config.yaml
router_score: "sigmoid"
routed_scale: 1.0
balance_bias: true
num_attention_heads: 6
norm: "layernorm"
attn_scale: 0.125
parallel_block: true
init_std_qkv: 0.0391
warmup_steps: 200
schedule: "wsd"
Below are experts of layer 4 (counted from 0) of a mixture-of-experts language model. Rows are named router (the router's row for the expert), down (a neuron's output weights, with its number) and show model dimensions 288-383. Each number is 128 + 32 x the weight over its row's rms, rounded and kept within 0 to 255. Numbers have three digits each.
Before each expert's rows: "comes before" lists some tokens at least twice as common just after its tokens as in all text. This comes from a sample of Wikipedia text that the model never trained on. Tokens count by the router's weight.

# expert 6
comes before: "of ", "the ", "to ", "in ", "was ", "for "
router:109174080099103155141104117101187140109163119090134104097115101137087112108138141110121129131158161114122110148099163091120113095152138058181155141161138101127138116150196105073143150148115118094084151125169110097148124091119150127119078125134143091101131098122123173126083170155116089051
down0:150098109176103117153139168118126124118148139163121128126128171176160140138093149110043162152149122120119125132172097115096174100151139161125125127111085179155137187098126135130032145155143126130159064100081114106137185157124121103146076118097156179168134126153173123138106118131120126201
down1:134150170075166145132084163129144106068153084156101104107139140197161167146092108157122084140186128088107166152167121074109113077100090145128142123131106092143136127163117112117094151106122139166113079098129114096156201145178130085113148173103112120131159093107065135100160100119111130139
down2:116141134133133157117107094149071119099157149136153114167044142104144058164119184037152106134168123080128108110146134126190125140114124149090126164107174156139153126132097180059171107148185133156152140135131171081057094152109191138163133160097121119118146150087122099110184084116151117092
down3:128099070125098140119120095103145126174146140119149122175124160170110079127141152075100101090072173119223122160142165062110114171111097178170118210138096052056143112077133161130137165148133149159123111103163069096136055175111081147134167080144114118129130137161107099110147125186132194131
down4:102117147143124055084084134106079107073140146094095092104159080148139171088110130121148109176129155115159130119139092121109154131093101110133157149100171157132126126127132067118135132084114113160171114091151098188114123155097101162114164127126157116069135142108113092193129071094102120111
down5:152101068092166144087177088108154099102129075147081105087098113157108131079140113153127150137150105104129118125140113103127115106190059205152119132113089124142178152084125093044137173159054133113107104108163118130165137155076128117102115119125161127115160120156111128102140138149132097142
down6:166188119127169158092157152120165149162129087149174197086124072113150122165093132059152151119091138090147101202120138131060081036109180141100128136126185117128150118078159184118161142113090121150118081154108165207176103102089125147096090122153080090183167176131159134148110158141102085179
down7:057154153071105062141123136072100142189137149094105108091115076124142106122190154087083134139143127119137107146134122112145083089178163128122165142129082125154076141142083181111121123168123112099096079131134138124071106161087126134093132130098140167116145123103090136085089120178142183164
down8:125129108131134155116144101149160120100155103166088131157140099105104074107097109154093124111107183074146133150128103185213092112160113160082107098128122099115124106143167118203108115150112157176124130146076040138138079095104141107166115161089154156080113175090168066159137175106151154178
down9:122128129153131178163115117133165092131105160122121163101102111079120239121073153119169171174131133114166134120166150155145149136125108088150133119147084150124084094138179163154117101115143187150128127167051136186140091103120155094136153116095150164125132108157182076095093153143112119131
down10:169126134138104139151110129124135121112149144208146096162141153128090093129158182119105176110103114101090077108116121122117107141065101158135132091134101147152093127221151060141115180148100116160150142131095131146149166171141087120081160123144160139107087145112215138107132100046171148124
down11:122108151143096146099128086081109054133165104130125148126104160090121022136174131174090163156098151096145089146085173143206155122161056146199153107151093114154133155159155097137186085077119133117081111153186134144106122121188034127094163136157121098090165095127169103101107134140131154064
down12:134152193130124142140145204125066130114124179096127144108156119118168168112120104132147101198190063147114074146127129129163141113109126130122121089144108132129092116120182135119162152112108163105143140158120089116121150203147112101091120139181141139154063137140125155127133135162116109183
down13:112125150144132116095102085144167042107128153162118143146123104127192255091115059115128176157082149175120127101096090069148115150136197090116130142158094121116129148114156125145090137157089134122184183150095131110162162143116125157121140097094134135129138106138127144141118121143134178115
down14:155080108164172111145134118135106082094093120146084170054140143092125170149104140147133129162123124115100098140198050118073199148067107108149142131166081150111129114119127130167132096166143153163100110104092115125153096109129080136132104157086154103139185102097106112169119185104076137100

# expert 7
comes before: "the ", "The ", "\n\n", "- ", "In ", "a "
router:061131123158193107170115123078107083162106123109152152145128160081159144094084154109162114147145117117174139182127102090120123111183109106147113129115115131118108131096106123146183138073130121135088157161090190124098112140169071131122128082109080103111118123089127113128048131204098142107
down0:084129110131187116142146121143157126084115100163154105081130145149122115147061109132212150142092122226150147158117088155139159110118117112152110096095180115161142147132129066107145089106212111114134136137092158161156147121095139216150124088133083059091125156150124176134122130121141110131
down1:164153138146196104081142103148095142154063133088145174099159164114126106091100171103113137130122134090105108137142123109090114060106148128098176097144118151156116095114159108088165129100186141109155135170172104105196173161083080117091131086099160091174089121168085133116209183165136073141
down2:119104106117171139136131093153143091133105137139127126072063177106090101148204186124093098123098124096115131110080108138176085167182078111117138138146092138116179086153135116187086133104163143157143182119141122150105112170121134157159117197139114162109112173145143164160129102136096145113
down3:139133109110179130161156124185113114108171127093104128143107127145137177203158132118132094146128162103094147173113132078045103161131119183084126169098095132099215093102096144158119179149115152170130133133071183165169108179151128123094111088111071088172098142102107132102121157135170140121
down4:152123165115130142132144139170141147097080113071113108118120126184116133128124083186123143143116156114126119166159147120042090109073145092131115141200137159138146094145172118136117128135089155123193186160089116137128094122137177147105143117161135151186121095134072177159076123136148141108
down5:094107087144140129107196079104157128119168143095132178171082179122162232177160183171109156137130132095130149100155107117116140151132112229115088143094093122107054121142101119104099100159073100117129135150098063137133117117111128090120106114190115150164137086060121091179089174204136126066
down6:114054111087077161099054108128155104108162130097157129137119126132109149098120101109084164172092133115115158171145124101122078135136177167110110136146172196123161154094069172118122156061153139112152119132096153142153169134134170155121167145157094189165086100098109143133153149153117140177
down7:171145130182139105148140100193112133182186078177184199083105125143090149097091175166149090134152130090116109133105126129159117118186113103123150144100118111078115128090157155105124127157154108075185080090062075121127087155113132095132151190149147202037100144151154130107103143127091088145
down8:156081108144145138110152127127080088107127128085096160090079149146050161143091191147156105093117145125077107109151173135145121158131133151123120191125108116137218114144155115143067125101079157118123155127184095125170159108139154180173154171167130094073105140136130138129138161091123103127
down9:080139172184102128131195120127101084139078163129115104110074101107188079131095121131149131160093126149119105091134105084129142094161115134125121112167129086164184170169106172143138113212132136160102146119151130131109204106130131133150096077179115107096166156084118135145122109164155078117
down10:127233109105138153130156143138123102136129164152172125136137125109116077118099112191174160148107105111071034115116133126134082129129200191126223187113183164162144138140108198096097160112073105122138136139149129137072132180118174159102155128135188169163093131099134105167148134054160105138
down11:147142166099130151086104144130131138136138118101106094179147162171114110129140107133139077129127141157144148140167110150152128134120153101078156107114096146120186118130121105152091148124078169146116178129132174164178104093105145200144138144078053083164098146090164072135107192132133111171
down12:110107141107113140118162115020146136119117163168174127145087149115105057157116153155103098070172097139111099118119132099203116143142134162098110084126143130122155105159133134031133133158116105147158173124102126160099145121105171111087093089180122123198177064093158140092165157131140088141
down13:114128150055116106113090178107072174117181114136174126142143082163090150127197109098129127136108138062134172040161109107081105138089129138103141107085141146122156123102125118127105110157107116174099132155177113174125114084148137130141136148108138113158160141166113086106133155146178138119
down14:138128160138139132152148085098131094089100156095169102086138075166109209152127100110136154121166142111147107138147106064146143164129141188116096116145130160045169097118090139173131125157110144126166097087141098094118214123150106166166132118070146121175146126144164158169150105177148080073

# expert 4
comes before: "| ", "- ", "|", "–", "he ", "but "
router:147136115096168172047176174124124103090189136092127137110155090133124116164081188106155141197121088101155135134139155119112156152110104139138138103132157061109072132155173144165161167130154132094118118096146143126107103105155114159115154135134152084105124121103119101104097086128112128098
down0:098127123093113099142161107095176110148095170129184162144170115088119109161106053145123145146147169068113165146046099122171115132184148127128115110128128179104103122101092191085139129148132155174126179148167126109184142068106170127132095131128098102106100122048103136127116221134100115081
down1:175138120119115137116092202156167125151126111097125109185090145072022114155146173110121112168131117107140116182127058102145186116130135151175139126172135108133180086093101084130106134164111175177142138093175089142211100192138125156141106113179111121098143146154146106161116160058130154126
down2:097127107181061085146080108145141133106152120105092107096186153099137124116084172146135099127128160138169115125077149169143132090115103167148189136102117155129107158081100118146147106132128089063116119120155059167115144101158179164109079103127145144105131122075072119147106168135113108126
down3:131119160169152142116156038163081132110063102168140118108144130121162092151115111185065106123084124111140144061162100133140103123133129146142170085147130167086157193139094153104142101082151120072143128109108140136150187111141124101077089135211125128141152098109088132113128098115107122177
down4:143171129077147101091112116132093144125159169176099088139121124109199237095122170171184174114136174119075080071197189184109171156148107149207144115090165160114154073206120139120118123063129107131177139127106114106218062121164121139129107119108127132172100142083066114113151096137148109065
down5:105127176169125114163109152096085161124156179123138118133049187128163195106102099048128104163109115154155156115100096107087178085116199111092118139145112117088187083120150121172174130149117091146204127106137147107134187042145115104080109129147153156108120130061105132212131080141125092088
down6:155164111149109115151101157110185146137098087129084178174168169142133129155161098127113187135091104111133118158159074221147057189101120139127151153117145107081146110102144162184155160123080092155103110090202125117095152101119157136140108097199131171113103109105112165119111147155128079134
down7:166127119119147077113119118097131143090140150146146113165133160189151169139114114116116091154116162116134147135103149060110091127135148150118120171108051155204112095189101140149121158192144096131119143135099127131126086112177152105141195061104131104089229116117132078101146054132113158107
down8:138162148119073148154127162111072202169131118083088135140111136129073169119141052113115105160182161107119096121155128131182132155108093139149162058176152084154104133142121054101149076144104129136167074164129130117100120162078102126165120104063133136116116161135147149160103126122117159152
down9:081145102144126137114107090133128098102157096133170125157163198131082117152137119156085155152145072185095135160112139101182142115154173111140144108179119108082129187138109104114176164132116068104179145174108146127097116130130149110176122125113106132070170087182117152059088060074097096096
down10:171121172117131180117102132153118153140133169115154155138143105132087130167138060133131124069112120144134144084117188106109099101167118142117154185149083120090111158105107152141122133119093164113076161179101071150193171136184097094116123113083093122108090104120137151182098160164156095085
down11:103082076112134176154123142139092130108127222221109155179146093057120143155108078149131158079192138139111139134054153148163081119135106119059081107143070176088177092130110153163116160140100091144113105152162098162156152117147114128098123137153158135140139176148095104129169104136110150121
down12:157135140150140145148137183107165081169116125089114137126099107152089154074100122173147101202115099121112116139165113162083111142112120144155159100142087146094144140128146120140108112077136080131094097140114159063116075146157168085128183172148197119132137087089138129193100082153131125105
down13:116094128171113088118107113071091148078145165113073158164100096121140172114129106110141130133118144110112093117065153132144112143126122165123152081134134111129160164107173121140117096180144105153087106143059139150153135100178152109096119114101103150130129136120115152111126122179139166130
down14:143112121106084117142155075128112146150163138117058097134174059116162080114178167127133045057144121134096131120114100136110107101112129120118109115115092127053135101149106186092106108061083081145115156128205104132088180143156132163141084133140139089127130126083116162130131140176116147172

# expert 5
comes before: ", ", ".", ". ", ": ", "-", ") "
router:122100092094123111126186150133152161140092105082180120128058150145113063081081148103194100089128171166162177132108154068140178152143133104133154114140133084142128137103149115096127114116135182094113104100158137110127164115106139119159086135138091143073161111180146136149131118141103151119
down0:075109144065127125111121141176201118084150135216197137183114124104093114128098058172101148125200141108099115108078150160120116123159104105097175157115173101104167088131190134130142115128065126141137128134139122086146120128153131090104074156143193131082103138183139151108113186163088201100
down1:106082110124115149074141106100087200116128109130130137136158136141177126074175075116169190152104071134165109075110112142100117134127134061150115092144195140092085090102070122118132148199152171122171179118113106131085145116117146129157098117155182116144160112137142107099112110199086174107
down2:129141120150155153112081090125116122128131112161113151142085106149145240151101131135099114163151177130124135140105142090103054143138142127159156168150120113092143072151076069096152041199098169142134104088117128135136113104151176119137073111112139139060142089091103129127096066151112090166
down3:069100152133118084121159113122116123097181129092139117199124093067081085216110118139124138154119119196091146102124098173138075109165151105166216152109143118132162149116105192118127107186137067084178124135121209144131171174084110167071093120138164189151132098134186118089108126123164098110
down4:162090108172133049080126137165158046149165149177122083097137086144149164078071118207202120126128084153111089114176111106189102114121090156096113084196157118098176159113152121194100171085116098098143079154151091140106109087086112086090138175092140183102104161119150098146165142105149132112
down5:127087199119099113157108093170112132132116158144160129108162119150092117179050122152135149096070058094157104165182105106168106130148110097110138151094147198102138149108089101163187182131084117037138131112114154152108116155139121102161114169104154133149116136128110112104153155077173158147
down6:153161123138077119101056085129106150039106159110134078112097182116194219059116096086068127140109087157115147132145142160118057079131130138141123112133077133042069157104115145087106075105141113213163074149140132110110128103127090155083094117065133208151138092162145140115093117109114170168
down7:207142114121065133105144113132145115096147127161124083148142142140164176104114188199117137118125164100143197146129082079165168148086093117140049114161115162117086144135122124211122133149119105145124179152129123105147096134176151116125107125146180122118119118162132132115104142100127139064
down8:110112178149101131110121158095165142127112093133140134107157074107087088181131148107087147079141134195132117139128084155145081125151080133143141103176169153131161159116122126131195128109139098111124121077159110188171126114140169144103086171136129167126116161100150096094127143139170112075
down9:127140133124155171154118139125116112136110153089112077074118126122184105138109121108121105103095062090163161121162179113168076171198067161133107107101104075118160153103162138133161233146084147162092134112146110123077165126109159099148107154111149109126117119164075098130125179147138160168
down10:183169173132130149166140218167088078124110146090148151124134138096091138120142147117128139115129099133104048089193108132131127130171094121047072158110081111151111146085091115071214113128145140150145098168136073130179149142148210174128115155147139110083128156094105142107151115099130126122
down11:106179130130082111162135102073109100114104132103151172166154144092079036079101150084118167136161116134098153112161143078144132119068078190153160146146112123194199092162094129166076116107164100073159156155142092079183098132208136129143133093077105100102177131102134143105104121129139102151
down12:135090077185091145110072143147110129121088103133138165112183092150134127103159107167208132133095045153112098118176110151120189129128194107125156185121107141138139136130121094150116111144170104111103117162093142171104205131138089095153093089076115118162148154167106096116172154155132103124
down13:099133098131114130130116101073160111123167114170120129055104175119171144125126175161196143105098153074178116126138089126119118099118119094137153149102143068151137128084189168117105126126138104117107137070161142126104123153169117121176160143147100087071102147143100200139172190166160148113
down14:165108132152154132133103081193087140118108127083120131149117148103141098179099108173113089124104081158147140143056119100131223160049143162197112031131160163151052176141149139170109107127123104164098119071132200143147134154131115112159118146129099148098104095042104102149094106179133126144